Experts of a small language model.
Experts: 8 experts in each of 12 layers, 304 GELU neurons an expert, 2 picks a token, a softmax router, a shared expert of 640 neurons.
Below are experts of layer 8 (counted from 0) of a mixture-of-experts language model. Rows are named router (the router's row for the expert), up (a neuron's input weights, with its number) and show model dimensions 64-127. Each number is 128 + 32 x the weight over its row's rms, rounded and kept within 0 to 255.
After each expert's rows: "mostly gets" lists some tokens that are sent to it at least half of the time. This comes from a sample of Wikipedia text that the model never trained on.

# expert 3
router [104 154  73  62 167 148  76 193 129  71  99 137 136 107 140 148 127 162 106 120 159 116 131 182 140 157 126 146 120 188 182 130 187 158  89 186 133 159 136 152 108  98 132  87 100 103 154 143 163 131  95 141 131 105 161 127 118 104 221 113 129  73 155 111]
up0 [144 112 153 144  42  96 160 160 164  61 165 170 208 166 102 157 122 123 156 178 166 146 165 110 126 101 108  99 139 139 129 146 104  94  92 131 124 150 145 185 145  41 143 129 100 199  98  78 100 171 142  96 136 103 169  81 187 149 140 108 140  96 111 123]
up1 [161 129 139 111 109 109 142 161 128  89 128 173  87 134 125 141 143 149 108 113 124 162  88 131 130 113 134 102 126 156 132 130 126  99 112  70 166  93  96 145 157 114 148  83 132 155  79  88  70 115 142 184 154 160  89 132 158 123 229  97 107 100  87  93]
up2 [105 125 176 126 190 130 155  87 107 125 166 161  99 125  95  84 122 157 111 151 105 111  99 172 167 153  90 103 127 168 115  76 112 102 158 137 113 138 124 139 146 188 116 203 167 127  93 100 104 154 133 141 121 124 146 141  48 157  93 180 133 211 132 206]
up3 [139 147 118 161  95  74 152  60 138 153 122 115  71 132 109 128 117 150 138 155 164 140 106 139 133  80  61 159 166 118 189 145  96 114 141 166 136  90 134 173  89  98 108 103 165 177 124 138 130 172  79  86 125 106  61  85 116 161 180  67 184 164  91 147]
up4 [185 101 156 143 100 121 191 146 157 106 140 204  61 144 175 167 107  41  79 113 117 130 151  98 109 116 111  81 120 108  92  75 106 124 131 174 155 144  95  94 132 108  81 154  76 130 180 105 157 129 152 125 132 100 121 106 144 142 150 138  95 105 138 152]
up5 [ 83  75 120  96 217 107 133  88 177  91 137 138 130  75 106 174 149 179 152 121 179 199 135 127 114 140 144 192 156 176 182 117 169 116 153 125 173 137 135 131  96 117  81  96 125 179  73  74 102 213 141 188 149 102 119  76  99 115 134 143 123 105 113 130]
up6 [122 154 148 123  77 147 136 124 209 134 136 194 104 151 141  98 171 112 126  78 111 137 101 100 109 145  77 117 111 175 106 117 231 113  99 157 154 133 105 137  90 114 153 115 142 136  95 129 139 128 187 108 148 110 132 114 170 125 146 143 181 114 172  48]
up7 [152 159 135 144  84 129 167  86 130  77 149 162 145 167 131 171 159 111 119 104 127  85 113  96 134  93 156 104 143 167 127 129 163 168 154 169 187 147 186 118 167 114  91 117 113 155 114  81 137 151 133 108 109  80 125 125 196 168 176  93 133 148 127 203]
up8 [121 124 173 108  79 104 162 112 107 107 142 121 160 160 131 114 114  72 176 142 133 137 178  87 161 121 127 175 158 146 177 182  81 221 135  80 163 147 129 161  39 145 110 147 137 164 122 128  64 162 113  76 129 131 107  94  73 148 125 140 168  91  98 130]
up9 [198  84 106 121 150 130 128 123 159  97 126 139 152 137  87 117 146 112 133  96  78 119 101 130  80  97 129 108 173 127 130 116  94 162 154  77 185 144 152 139  76 147  84 144 203 137 123 145 106 118 120  96 145 147  69 134  98  87  97  89 116 217 141 114]
up10 [173  93 147 157 166 133 131 178 104 177 151 153 107 137 118 102 102 192 198  91 187 138  91  95 118 133 119 123 170 136 105 150 187 126 164 147 190  91 146 174 143  62  89 111 153 125 107 126 130 136 127 117  90 151 125 129 152 120 175 101 118 103 105 113]
up11 [123 108 125 198  88 127 134 155 123  85 112 106 157 136 171  89 133 132 163  83 102 131  73 125 112 107 139  73 116 144  78 111 187 116 134 114 178 115 159 146 123 141 159 121 141 145 173 123 133 109 162 109 110 144 140 105 134 150 132 133 147 116 133 119]
mostly gets: "si", "″", "vi", "ti", "dr", " Li"

# expert 0
router [199 126 171 158  85 111 152  86 113 108 139 110 148 138 134 171 143 138 109  95  58  99 100 170 151 139 153 160 210 155 142  87 136  59 141 127 146 146 178  65  91 128 158 163 137 105 148  99 106 132 127 139 143 158 116 153 160 137 105 143 119  98  94 147]
up0 [146  93 147  95 143 124 125 111 133 134 143 150 129  50 183 138 200 105 134 117 136 108  95  81 177 131 150  74 150 141  97 109  91 188  92 104 145 133 116 117 128 164  89 130 108 148  96 131 139 194  75 161 146 160 150 101 164 104 160 110  99  83 112 125]
up1 [165 210 180 176 140  71 197 183 134 122  95 116 106  65 119  84 155 150 155 123 140 143 104 152  75 127 125 185 114 133 109 150 157 171 194  73 186 107 153 106 120 128  96 168 112 143 166 131 126 122  93 221 130 172 110 123 138 146 134 150 100 152 146 141]
up2 [ 50  77 140 102 131  91 168 156 170 109 154 164 172  53  52 123 127  93 160  66 115 125  91 154 156  86 125 118  90 137 119 106 156 183 147 148  84 109  70 146 136 135 138 119 158 176 145 110 118 130 132 125 141 108 117 154  97 115 156 123 104 103  88 189]
up3 [112  97 193 182 116  83 187 130 178 119 101  94 122 115  70 147  78 126 114 139 142 122 182 107 135 121 125 182  78 120  96  82  85 158 135 114 121 135 135 183 155  84  75 146  90 121 142 112 108 105 116  84 104 129 221 109  29 168 128  95 182 120 132  99]
up4 [215  98 145 161 100 137 111 132  51 170 165 118 180 124  98 147 224 157 146  89 145 155 121 104  86 174  96 104 144 142 148 109  76 147 122 128  81 136 107 167  90 200  94 143 105 183  84  95 158 168 124  93 149 140 209 111 107 176 144 171 112 149 154 112]
up5 [192  99 130  97 112 139 107 144 148 143  80 124 112 140  76 179  93  95 153 111 126 130 120  76 104  93  53 142 126 175 146 122 166 120 115 165 103 140 119 176 128 130 112 150 112 191 140 126 188 106 142 202 111 186 203 115 198 104 236 146 129 154 117 117]
up6 [123  72 159 173 197 107 152  51 108 122 142 113  91 125 190 119 108 187 125 123 124 185  96  98 121  79 108  83 133 121 116  78 125 145  89 159  88  98  77  77 174 157 130 145 143 140 142 107 114 103 123 192  51 141 124 124  88 158 115  67 142 158 111 162]
up7 [179  43 116 123 166 159 120  97 150  67 119 127 146 173 116  64 148 101 104 168 142 175 151 103 108 115 105 148 110 192 138 115 106 122 115 138 110 142  50 128 152  99 140 201 150 167 126 120 107 131 160 181 164 134 188 158 136 130 114 106 158 160 103 155]
up8 [147  57 100 152 114  90 117 152  52 140 146  77 120 174 138 141 104 118 117 106 149 155 158  77 117 123 135 161 144 137  90 170 110  79 186  86 121 137 113 138 113 149  98 145 139 112 120 160 137 134 152  22 114 170 170  78 137 154 145 156 177 145 133 142]
up9 [133 171 134  78 158 127 145 163 115 121 100 158 130 201 120 170  82  53 150 150 113 154 112 118 122 115  96  92 128 143  95 134 181 133 202 133 128 111 154 225 113 110 123 145 115 148  65 137  84 155 166 103 132 103 153 104  83 100 123 127 119 124 146  84]
up10 [160  90 121 111 115 128 149 107 114 113  94  88 136 168 157 143 109 140 105 141 141 169 137 100  93 166 163 145 156 120 131 173 104 137 134 152  62 108  77 136 161 138 143 218 152 173  69  99 112 198 123  76  80 101 191  99 137 122 191 100 158 126 146 132]
up11 [134 126 108 125  81 135 168 136 101  84 136 128 143 111 132 187 141 168  83 116 119 106  83  95 119 159 106 127 118 102 131 120 139 190 150  84 166 113 164 139 204  84 115 131  71 150 118 138 114 180  59  83  88 153 120 156 185 158 144 153 150 177 101 196]
mostly gets: " 3", " 5", " 4", " 2", " 1", " 18"

# expert 7
router [146 100  98 144 106 134 150 167 144 107 132 127 104 177 150  97  62 178 103 171 155 181 139  82 157 165 122  85  87 154 104 141  33 125 167 139 124 107 161 159 175 137  71 156 112 120 175 124  88 172 122 132 127 147 123 123 130 154 140 126 109 175 126 116]
up0 [ 84 112 127 140 112  96  56 128 127 127  75 166 172 127 124 110  81 150 103 166 197 163 174 125 191 183  93  70 122 183 119 105  91 129 102 103  94  88  86 166 119 141 103 107  98 115  97 116  50 113 150 118 103 149 112  89 136 134 167 116 140 103 105 156]
up1 [ 64  70 105 150 179  81 138 147 180 140 141 107 166  86 144 159  55  59 169 172 183 107  92 138 110 112 170  98 129 132 164  77 156  52 151 136 170 136 116 129 111 100 128 147 133 142  95 108 131 103 103 175  86 131 134  76 100 165 133 132 142 159 121 125]
up2 [115 138 139 173 131 128 152 141 141 119 104 155 171 143 174 110 130 152 129 151 118 142 146 168  94 148  70 184 142 120 140  74 130 159 150 121 139  83  41 211  93 126 122 116 118 158 123 132 101 114 161 109 125 109 136 146 153 129 150 122 141 116  80  88]
up3 [228 115 161 175 158 137 128 124 120 140  85 108 131  80  79 122 104 157 183  95 137 178 137 103 121 117 189 157 112 105 146 131  88 121  91 155 128 175 162  92 132 154 166 143 141 137 115  92  98 235 133 144 106 118 148  76  82 128 135  66 142 129  59  92]
up4 [119 170 135 137 156  92 120  92  91 146 137 101  66 119 163  95 100  94 143 166 118 169 125 143 127 152 145  79  91 183  71 125 121  78 212 147 227 123  69 145 205 117 166 109  53 111 145 143 110 175 158 194 146 101 161 145 146 178 124 158 143 139 165 139]
up5 [118 119 154 149 152 125 166 118 136 106 172 168 162 133  71 140  73  53 152 176 146 128 166 131 141  85 173  98 117 129 133 130 122  76 127 139 132 134  96 132 166 116 117 119 161 187 152 104 124 111 122 115 130  53  79 155 106 142 119 113 153 123 117 136]
up6 [ 96 113 131 115  95  99 161 131 139  68  91 190 116 136 103  99 153 134 149 144 142 138 168  85 119 135  84 147 127 177 123 170 137 133  98  98 119 128 110 133  47 114 131 138 164 201 156 154  95  94 102 106 138  75 105 145 103 139 196 122 112 132 137 126]
up7 [134 164  98 166 121  90 139 150 101 149  58 165 140 124 126 144  48 127  86 101 151 161 141  72  59 151  91  86 157 150 158 114 137 154 120 169 102 169 116 123 132  67 149 141  84 123  74 103 190 127  92 137 125 149 191  87 150 141 128 122 155 152 162 110]
up8 [104  94  94 149 110 128 141  99 171 149 104  65 151 104 126 148 105 124 141 130 142 124 129 140 105 114 176 142 151 115 107 164 185 200 113 137 206  73 157 149 189 131 101  71  74 111 140 172 134  79 122 125  77 166 110 132 123 134  81 129 106 172 114 164]
up9 [143 120 176  74 113 168 129 154 111 157 151 117 151 114 132  83 119  94 146 110 137 131 103  81 159  79 173 143 148 135 112 158 171 139 168  88  88 124 148 154 164 126  71 116 136  74  80 130 171 121 138 149 148 160 116 134 130 118  80 139  98  95  87 141]
up10 [100  72 128  94 106 114 148 154 103 169 136 111 141 139  53 105 137 104 139  80 112 123 137 129 139 136 176 175  67 109 154 133 118 107 122 177  82 158  86 150 127 124 127 163 150 161  98  99 110 169 138 133 140 102 206 155 177 173 143 147 116 158 158 122]
up11 [ 62 102  91 135 170 155 165 152 130 153 130  70  94  99 113  87 106 147 169 100 103 132  93 144 114 144 157 105 139 127 189 142 154 166 202 161 130 121 119  46 147 144  95 123 108 159 149 127 152 146 151 122 149 146 123 108 147 130  84 141 121 145 175 145]
mostly gets: " been", " 2017", " became", " 2015", " 2014", " 2012"

# expert 6
router [126 130 179 138 170 132 173 121 105 138 133 140  67 130 117 114 106 173  56 141 135 118 186  48 126 101 183 144 135 135 138 153 137 138 139 119 110  84  66  81  99 104 105 154 131  83  52 118 123 101 108 104 137 112 111 133 132  96 115 148 151 143 149  95]
up0 [190 123 186 138 150 116 103 130 111 140  44 142 121 103 118 116 146  79 165  93  87 137  92  81 114 157  84 138 115 111 102 140 176  67 163  98 139  79 142 112 179 153 142  82 163 155 119 106 137 123 126 151  86 200 172 120 123 144 147 123  50 166  84 130]
up1 [171  95 128 164 136  83 165 166 122 123 113 139 172 180 108 124 108 114 144 104 145 140 150 113  75 126 129 125 170 134 141  91  85 104 190  18 173 140 138 114 138  83 126 125 187 121 185 131  93 134 123  71 115  84 154  63 118 140  81  78  86 177 101 160]
up2 [131 128 140 153  82  85 147  91 152 120 124 164 100 183  90  42 138 137 135  89 181  98 127 131 138 106 188 149 140 156 109  85 143 112 158 178 174 165 122 148 127 100 112 147 149 143 176 105 110 155 173 122 122 131 158 158 142 176 160 142  99 147  99 141]
up3 [189 135 142 116 145  59 146  80 120 139 169 197 130 105 117  99 137 195 133  99  92 130 165 103 107  88 121  99 114 190 181 147  85  89 112 164 155 138 109 111 122  93 103  86 156 181 120  77  72 133 115  57  60 129 170  90 182 103 139 111 177 139 104 169]
up4 [155 111 120 111  51 103 111 174 113 108 115 152 103 119 136 147 121  89 117 120 156 116 114  60 140 151 143  85  96 155  84 187 162  77  64 134 143 129 175 165 151 163 142 166 106 186  90  81 188 118 110 115 132 131 132 100 101 143 124 153 142 129 117 141]
up5 [154 120  76 167  80  92 118 143 109 143 109  81 117  32 184 171 102  99 164 167 109 127 156 178  99 104 107 112 129 101 167 157 132  89  74 136 154 106  73 156 141  67 104 121 122 150 103 137 144  59 118 120 162 160 105  64 119 174 121 134 141 146 144 128]
up6 [154 132 101 156  89  99 172 109 186 157 173 176 205 114  80 117 147 142 168 133 177 108 161 128 170 114 131 122 115 116 111  98  90 130 179 123 173  98 179 110 113 162  86 146 162  92 188 130 145 148 170 164 117  47 151 145 118 164  68  76 148 155 172 177]
up7 [ 98 108 106 199 141 111 172  92 127  87 117 148  68  92  83 115 112 136 134  95 111 148 119 102  87 134 149 139 121  91 116 106  68 139 134  69 184 144 143 146  89  99 112 158 173 134 176 147 168 134 140  93 141 138 202  74  72 138 100 111 115 146 130  79]
up8 [177 126 191 102 129 121 143 135  93 156  82  98 148  70 147 117 140  89 174 139 126 137 110  74 151 182 125 177 118 102 124 135 137 116 191  84 130 183 160 124 166 140  90  96 162 139  97 133  93 174 156  83 108  97 142 104  94 134 147 147 162 165 130 146]
up9 [107 125  93 227 164 136 179 133 169 142  56 165 132  59 173 175 130  64 111  78 150 166 112 129  83  88  69  57  71 139 120 111 128 173  85 132 167 148  74  82 119 100 152 116 132 166 160 120  83 164 128 155 169  89 124 183 145 110 154 118 158 108  86 172]
up10 [105 169  64 125 176  90 165 106 155  95 131 100 139 131  82  77 155 172 193 111 153 164 108  84 147 141 119  76 192 174 105 118 119 132 115 163 140  65  45 133  99 134 133 203 138 181 114  93 105 129 125 143 151 147 186 116 181 157 184 131 168 147  97 146]
up11 [122 140 109 122 112 141 185 157 114 191 162 101  81 146 122  54 104 139 162  93 151 143 147  87  80 115 115 137 123 132  98 150 129  84 112 148 105 119 151 153 126  98  93 120 149 110 184  90  97 192 145 157 161 118 147 115 105 187 172 107 152 156 180 121]
mostly gets: "\n", " (", "–", " \"", "/", " p"

# expert 2
router [156 142 147 120  90  96 131 108 176 200 149 161 156 160 150  98 143  75 162 162 136  82  93 117  95 124 136 119  62  97 143 126 104 101 132 131 158 124 148 141 160 135  80 125 167 154 139  99  96 145 125 112  81 108 143 143 138  77 163 141 136 140 159 129]
up0 [104 154 124 164 179 136 115  71 115 167 125 142 143 130 166 123 125 104 135 164 112 152  59  91  65 178 162 150 119 185 137 160 113 179 194  74 189  95 143 116 196 184 145  47  83  87 145  65  65 144 108  93 156 148 134 113 149 122 105  83 165 170  71  95]
up1 [146 138 139  72 170 141 123  85 126 139  99 195 157  85 160 113  99 112 157 132 117 153  68 106 194 121 141  95 144 108 104 127  93 145  47 181 188 166 126  94 150 156 106  97 134 129 166 145 129  71 186  72 158  96 102 101 149 137 168 129 148 183 134  94]
up2 [164 150 164 138 172 135 161 163 128 111  78 153 166 133 111 107 144  76 137 187 153 145 123 102 102  68 102 102 126 203 153 101 157 141  99 132 113 134  74 130 122 115  63 102 166 101 115  99 133 169 149 119  82  91 170 116 143 124  82 141  83 130 105 150]
up3 [104 136 163  97 161  98 125 127 153  55 134 145 104 130 120  31 159 138 185 147 178 183  95  85 130 137  87  14  89 131 146 147 143 121 146 100 144 161 109 146 154 113 110 154 137 124 147 174 142  85  98 114 144 100 123 103  96 162 194 100 187 180 188  92]
up4 [111 165 105 218 156  81 142 134 104 113  84 130 135 146 159 114 111 121  67 125 168 100 105 128 128 134 117 112 106 171 124 105 139 122 145 183 137 137  89 164 115  86 156  91 174 146  66 158 143 105 165 102 143 134 119  99 130 110 163 139 165 111 103  54]
up5 [129 134 170 237  62 132 156 150 101 116 107 132  55 174 180 166 145 149 165  25 144 155 112 114 181 133 113 148 131 139 105 142 115 113  72 113 140 139 158 134 129 147 127 158 119  84  79 146 141 173 145 127 172 176 174 140  87 124 149 119 130  19 149 113]
up6 [ 90 227 161 119 102 127 197 119 145 128 142 102 126 115 121 103 141 172 112 124 147 146 143 102  89 132 160  67  88 169 124 155 205  60 125 153 151 105  90 117 132 126 106 130  84 122 167 132 133 112 131 152 137 169  75 134 138 218 131 108 141 168 111 131]
up7 [119 137 111 145 107  87 143 107 121  61  95 124  99 100 201 126 110 141  92  83 167 168 118 133 166 110 131 144 124 213 121  97  85 142 108 165  83  95  82 106  73 144 155 170  89 175  81 115  67 200 131 143 136 223 166 137 142 205 113 115 146 120 110 152]
up8 [140 123 115 207  70  87 130 110 135 101 150 122 190  86 155 128  89 105 105 121 112 110 157 140 102  92 177 162  90  95 103 116 143 155  99 101 106 159 113 143 146 155 145 149 142 109 171 145 133 161 118 168 115  93 127 162 101 135  76 100 117  88 132  73]
up9 [122  62 141 105  91 102 165 196 126 177 111  82 106  95  78 147  79 127 159  78 181 153  99 101 150 144 171 145 147 107  69 150 133  95 121 118 142 113 144 119 134 119  99 155  82 169  76 147 113 161 147 194 148 141 160 134  93 137  90  95 107 175 158 123]
up10 [108 107 115 140 163 129 211 127  85 101 133 168  71 113 107 135 128 122 150 135 145 152 100  77 104 108 149 172 165 181 132 153 115 126  93  46 126 121 141 134 151 189 133 109  93 117 143  56 100  92 138 124 103 169 116  81  98 148 147 108 171 173 117 143]
up11 [131 138 150 173 143 101 102  91  66 138  92 122 142 113 128 117 171 148 152 106 112 134 139  90 150 178 170 130 163 178 156 141 119 154 110  93 139  98 154 174 123 121  70 112 158 147 142 101 144 123 105 151 163 174 138 116  58 132 140 121 197 110  97  70]
mostly gets: " and", " a", " or", " but", " &", " States"

# expert 1
router [ 80 113 142 133 158 121  99  87 117 147 113 137 117 101 149 124 133 144 181 127 110 170 105 101 105 152 116 126  92 117  97 151  86 176 115  61 110 157 106 139 156 148 116 125 120 125 162 169 188  60 156 144  94 129 116 162 103 129  57 157 128  87 139 133]
up0 [122 105 181  70 131  93 169 146 156 113 129  78 130 130 118 197  99 105 183 172 216 188 134 101 163 126  96  99  89 135 130 130  78 172  54 125 125 129 153 105 139 149  72 131 133 119  97 131 115 139 156 185 149 196 135 114 175 158 136  49 137 139 139 199]
up1 [167  86 141 153  83 108 183 150  30 167 117 144 123  93 112 105 140 147 165 100 138  78  93  97 164 131 172 181  71 130 100 170 132  60 155 147 151 133 127 146  82  40  89 121 168 167 126  89 103  93 191  87 131 126 159  85  91 180 132 134 116 130  72 149]
up2 [136 120 151 180 152 164 148 168 178  80 162 183 137 106 112 169 152 146 153  93 144 117 106  73 135 135 122 113  91 133 139  79 142 168 147 122 114 140 176  90 181 125 130 104 124 167  89 120 113  90  87 107 221 121 122  70 155 156  94  92 149 163  93 130]
up3 [103  93 188 150 166  87 140 116 132 110 127 170 184  83 129  76 103 168 186 133 112 194  99 126 141 130 106  71 127 154 112  99  72 124 120 120 132 156 122 105  90  77 101 161 112 180 112  52 124 116 141 120 141 135 160  88 131 166 136 110 113 110 146 102]
up4 [ 98 109 114 163 143 160 100  93  94 144 158 109 137 140 101  82 125  89 152  85 110 179 121  87 184 178 138 123 128  73 145  91 176  93 112 106 159  79  99 209 130 105 135 105 132 147  94 132  98 169 119 137 171 153 107  98 212 129 114  91 125 130 169  97]
up5 [110  72 146  94  80  68 164 129 105 165 148 173 111 122 116 106 147 118 118 137 122 137 142 143 118  49 111 106 120 192 151  98 138  78 115 156 126  50  58 139 118 124 116 140 148 185 142 140 122 100 160  72 165 109 115  68 107 131 150 123 160 122 154 125]
up6 [141 154 130 143 146 118 131 155 105  83  79 154 116 112 163 129 151 101 114 103 115 155 113 112 162 127 179 122 131 110 107 192 143 156  84 103 217 150 153  63 125 126  87 150 131 106 127 134 130  91 126  97 171 150 136 123 149 163 142  74 139  83 120 204]
up7 [170  95 193 158 178 130 138 161 176 138 160 143 114 123 124 114 150 141 164 122 106 206 130 107 155 117  77  59 124 116 131  80 153 151 146 106  93 183 108 160 136 186 115  77 176 141 125 111 138 136 145 101 172 122  68 105 119  97 150  95 131 133 176 142]
up8 [142 152 171 116  77 121 111 128  95 152 144 135 134 104 179 137 141 119 180 114 130 147 123 106 153 106 169 115 154 111 138 107  98 135 118 144 190  53 100 127 127 155 146 143  54 135  81  80  90 126 177 155  75 153 194 178 121 124 152 123 143 107 161 155]
up9 [ 80 110 150 106  82  69 141 126 145 136 110 112 108  88  40 133 128  56 205 178 123 140 135 139 148  89  79 140 114 110 105 114 116 152 166  91 110 161 150 135 147 115 109 157 128 105 123 110 127 122 167  98  90 133 116  78  84 151  99  89 112 150 112 110]
up10 [115 130 127 109 153 124 136 109 140 137  96 130 150 140 162 115 140  79  96 118 163 121 141 111 153 117 118  78 115  86 131 110 199 129 157 135 137 130 133 108 162 128 156 137 132 134 123 141 122 118 200 153 138 141 102 173 159 163 159 157  74 104  90 163]
up11 [ 84  93 139 183 118  86 132 126 109 125 105 163  78  66 147 120  92 107 104 139 136 106 135 118 175 144 129 126 154 120 169 154 114 118 125 128 147 107 132 146 100 143  77 161  82 136 104  79 122 109 110 111 218 119 124 145 141 167 127 122 136 153 160 142]
mostly gets: "í", "á", "ko", "ford", " Kar", " Sal"

# expert 4
router [101 170  88 109 113 131 131 153 114 127 101 102 127 142 119 149 160  48 179  83 125 128 110 156 141  94 106 129 153  81 133 115 176 120 118 116 147 137 175 115 123 118 143 156 136 193  69 126 102 151 118 141 137 158 135  71  97 170 138 126 142 198 108 174]
up0 [118  91 133 107 104  83 146 200 174 177  98 147 167 103 119  60 112 154 125 176  98 189 144 113 100 132  82 125 138 143 161 117 115 107 158  90 132 136  98 138  56 145 126 134 116  62 119 149 151 165 125 138  75 105 154  57 133 143 135 127 117 112 169  86]
up1 [108 138 123 129 127 119 105 114 123 131 142 114 125 145 101 169 128 144  99 144 125 131 126  82 105 133 125 106 175  59  90 169 103 199 149 181 128 137 102 141 136 156 119 137  43 111 151 121 194 132 148 131  98 164 140 149 142  90 188 157  80 181 116  83]
up2 [144 110 112 121  97  93 159 111 103  95 120 124 105 154 137 122 106  93 100  87 183 148  97 119 132 206 107 111 101 115 102 125 133  75  99 120 126 153 131 133  94 101  91 183  96 169 106 107 110 175  69 100 174 162 105 116 141 123 126 138 148 124 122 116]
up3 [182 113  75 117 140 105 167 154 138  93  96 101 123 174 164 125 105 181 128  97 174 183 197  95 154 142 138 119 157 177  69 107 121 181 137 113 122 148 114 131 163  81 103 155 161 178 153 111 152  93 151 161  96 187 108  63 104 144 124  80 141 148 204  98]
up4 [104  87 150 118 155 143 136 151 144 119 144  84 101 124  48 118 151 133 138 124  72 127 136 144 159 153 145 116 147 109 175  95 188 119 208 165 137  25 116  87 141 159 135 168 131 136 105  83 152 156  74 142 172 139 154 119 107 180  99 125  79  87 110  94]
up5 [112 120 170 137 144  79 137 137  86  62 149 114  98 148 115 102 155 160 136 163 118 119 126 146 170 128 181 136 141 110 176 139  91 140 114 144 119 117 123  85 114 137 125 166  99 144  74  74 109 107 131  75 110 155 124  73 167 144 110 104 177 128 108 164]
up6 [149 138 200 148 131 154 125  96  70 133 171 147 112 126 127 156 120 187 117  87 180 149  94  56 203  97 128 166 156 117 104  74 116 119 124  63 101 173 153 179 114 110 127 187  86 126 135 119 152 144  91 136 203 146 159 122  95 122 149 133 142 108 173 145]
up7 [ 93 139 178 121 147 115 175  85 134 113 100 155 161 166 183 147 131 147 136 186 129 152  73 106  95 122 164 126 124 123 132 129 124 128 170  52 145 188 150 131 182 127 136  42 119  81 122 151 109 142  88 109  50  74 148 155 168 121  71 113 133  55 132 100]
up8 [154  77 133 119 135 113 140 166 145 112 149 209 109  79  59 192 127 154 168 135 144 147 180 165  89 115 173 144 139  93  87 110  99 152 131 115 163 135  91 146 178 159  97 135  80 135 125 118 165 171 116 166 167 130 122 159 179 202  99 121 113 133 130 187]
up9 [161 111 124 137 174  90 132 118 121 121 141 155 108 111 164 125 155 134 144 129  82 181 148 167 124  84  70 123 140 138  95 120 127 155 143 126 143 136 115 117 125 127 154  98  96 148 164 118 159 166 121 180 135 138 159 141  87 125 103  85 126 150 100 111]
up10 [130  98  67 123 133 115 124 106 128 158 102 119  86 133 111 163  97 118 155 141 110 128 168 136 128 137 169 206  99  79 128 215 112 104 100  96 100 173 108 119  84 151  91 163 115 113 123 148 165 173 143  26  96 152 199 177  80 130  97 138 150  71 128  97]
up11 [194 157  76  82 106 160 167  82 204 124 149 120 135 138  92 118 164 128 135 148 158 139  69 109 138 162 106 100 110 162 130  97 133 128 182 122 118 131 111  96 177  82 134 150 114 122 189  70 109 170 141 125 145  70 130  99 113 101 167  85 125 113 114 152]
mostly gets: " his", " an", " he", " first", " her", " their"

# expert 5
router [158  85 157 185 116 140 156 115 137 142 171 121 166  89  77 106 125 129 117 138 163 123 156 132 109  99  96 111 149 106  86 123 149 136 139 144 105 102  65 165 116 151 181  77 128 154 107 120  78 156 174 105 161 106 118 100 159 149 113  62 112 116  96 117]
up0 [146 127 158 137 135 124 152 109 152 110 143 160  69 193 137 149  91 142 133 157  96 128 150 102 119  74 148 186 152 176 114 129 133 137 173  85 154 138 157 137  99 127 124 120 179 115 170 112 109 147  94 177 141 158 111 107  95 142 146 107 233 146 131 111]
up1 [ 99 157 136 134 128 133 108 135 116 183 142 163 137 137 104 134 161  91  91  86 122 153 241 126  98 140 146 164 120 135 100 133 156 165  94  57 137 152  83 152 132 141  98 169 226 132 121  88 139 144  95 137 109 104 199 178 103  97 159  78 120 145 127 180]
up2 [ 69  77 135  91 166 136 161 172 108 113 137  94 101 174  79  96 174 146 140 138  82 163 121 115  97 145 120 129 139 119 147 152  84 139 174 156 114 135 146 116 209 121 136 102 152  99 119  96 152 130 176 107 147  55 190 168 163 109 195  56  93 126 136 178]
up3 [165 110 130 143 170 129 121 136 117 169 145 175 154 107  83 127 151 135 118 104 152 141  33 108  73 175 120 146 143 155 156  92  83 109 170 130 138 173 134  87 126 139 126 119 152 169 190 132  84 145  71 110 180 124 123 131 188 130 121 186 181 137 205 150]
up4 [150 130 170 138 100 153 130 168 139 135  92 153 112 160 104 133 128 123 120 170 178 141  96  93 146 120 146 108 134  80 174  95  76 129 107  84 145 179 161 171 122 114  87 144 161 182 147 114 121 110 153  42  64 169  69 139  77 110 116 101 115 140 133 150]
up5 [ 96  81 184 118 115 138 197 166 152  91 141 142 115 126 106 128 123  84  71 111 114 156 137 129 168 112 160 164 151 128 155 138 110  96  70 160  93 153 109 156 167 163 103  93 153  83 104  94 142  91 122 125 194 113  77 155 110 124 164 143 120 165  89 119]
up6 [124 129 173 108 159 125  64  58 121 102  71 139  90  87 142 182 178 141 175  86 142 173 128 105 111 178 150 150 131 193 121  69 128 104 127  93 116  89 136 115 174 158 120  81 149 102 130 145 177  99 134  69 137 127 131 164 157  82 103 142 118 132 193 128]
up7 [127 103 155  67 155 146 126 123 202 198 106 143  89 163  72 130 121 179 158 135 131 169 108 112 133 130 129 154 148 138 130 117 101 103 143 142 150 123  93 142 161  97 130 118 126 153 103  94  98 135 145 131 102 103 107  77 109 110 104 144  91  61 112 104]
up8 [121  62 117 184 107 108 122  79  76 118 150  88 153  96  39  92 123 180 132  94 147 148 126 120 109  90 135 114 172 122 176  78 137 108 120 141 146 133 106 126 156 101 116 134 137 147 145 103 155  83 101 102 125 175 161 115 105 145 118  64 134 156 140 143]
up9 [124 177 122 109 148  69 126 163 140 125  90 102 170 137 100 107  86 184 124  55 112 143 137 147 137 190 142  92  96 124 177 123 109  74 160 135 112 187  93  95  95  92 134 159 181 130 125 169 155 129 152 111 139 118 123 112 104 129 112  90 202 140 124 137]
up10 [173 111 155 105  96 104 110  81  71 136 162 113  85 140 120 100 145 173 118 109 154 147 117 103 116 124 134 129 110 121 125 120 135 111 153  88 185 149 156 142  69 106 136 161 163 164  72 136  92 128 104  86 161  91 172 129  79 145 151 127 164  92 144 102]
up11 [119  76 176  87 150 146  65  94 165  90 142 150 103 132 116 117  80 224 164 121 136 141  52  92 112 160 221 173 123 145 109  97 122 119 129 142 178 159 110 109 159 101 124 155  61 119 110 145  79 111 102 177 105 149 156  81 122 143 170 160 127  63 122 121]
mostly gets: "ation", " League", " series", " film", "ment", " Team"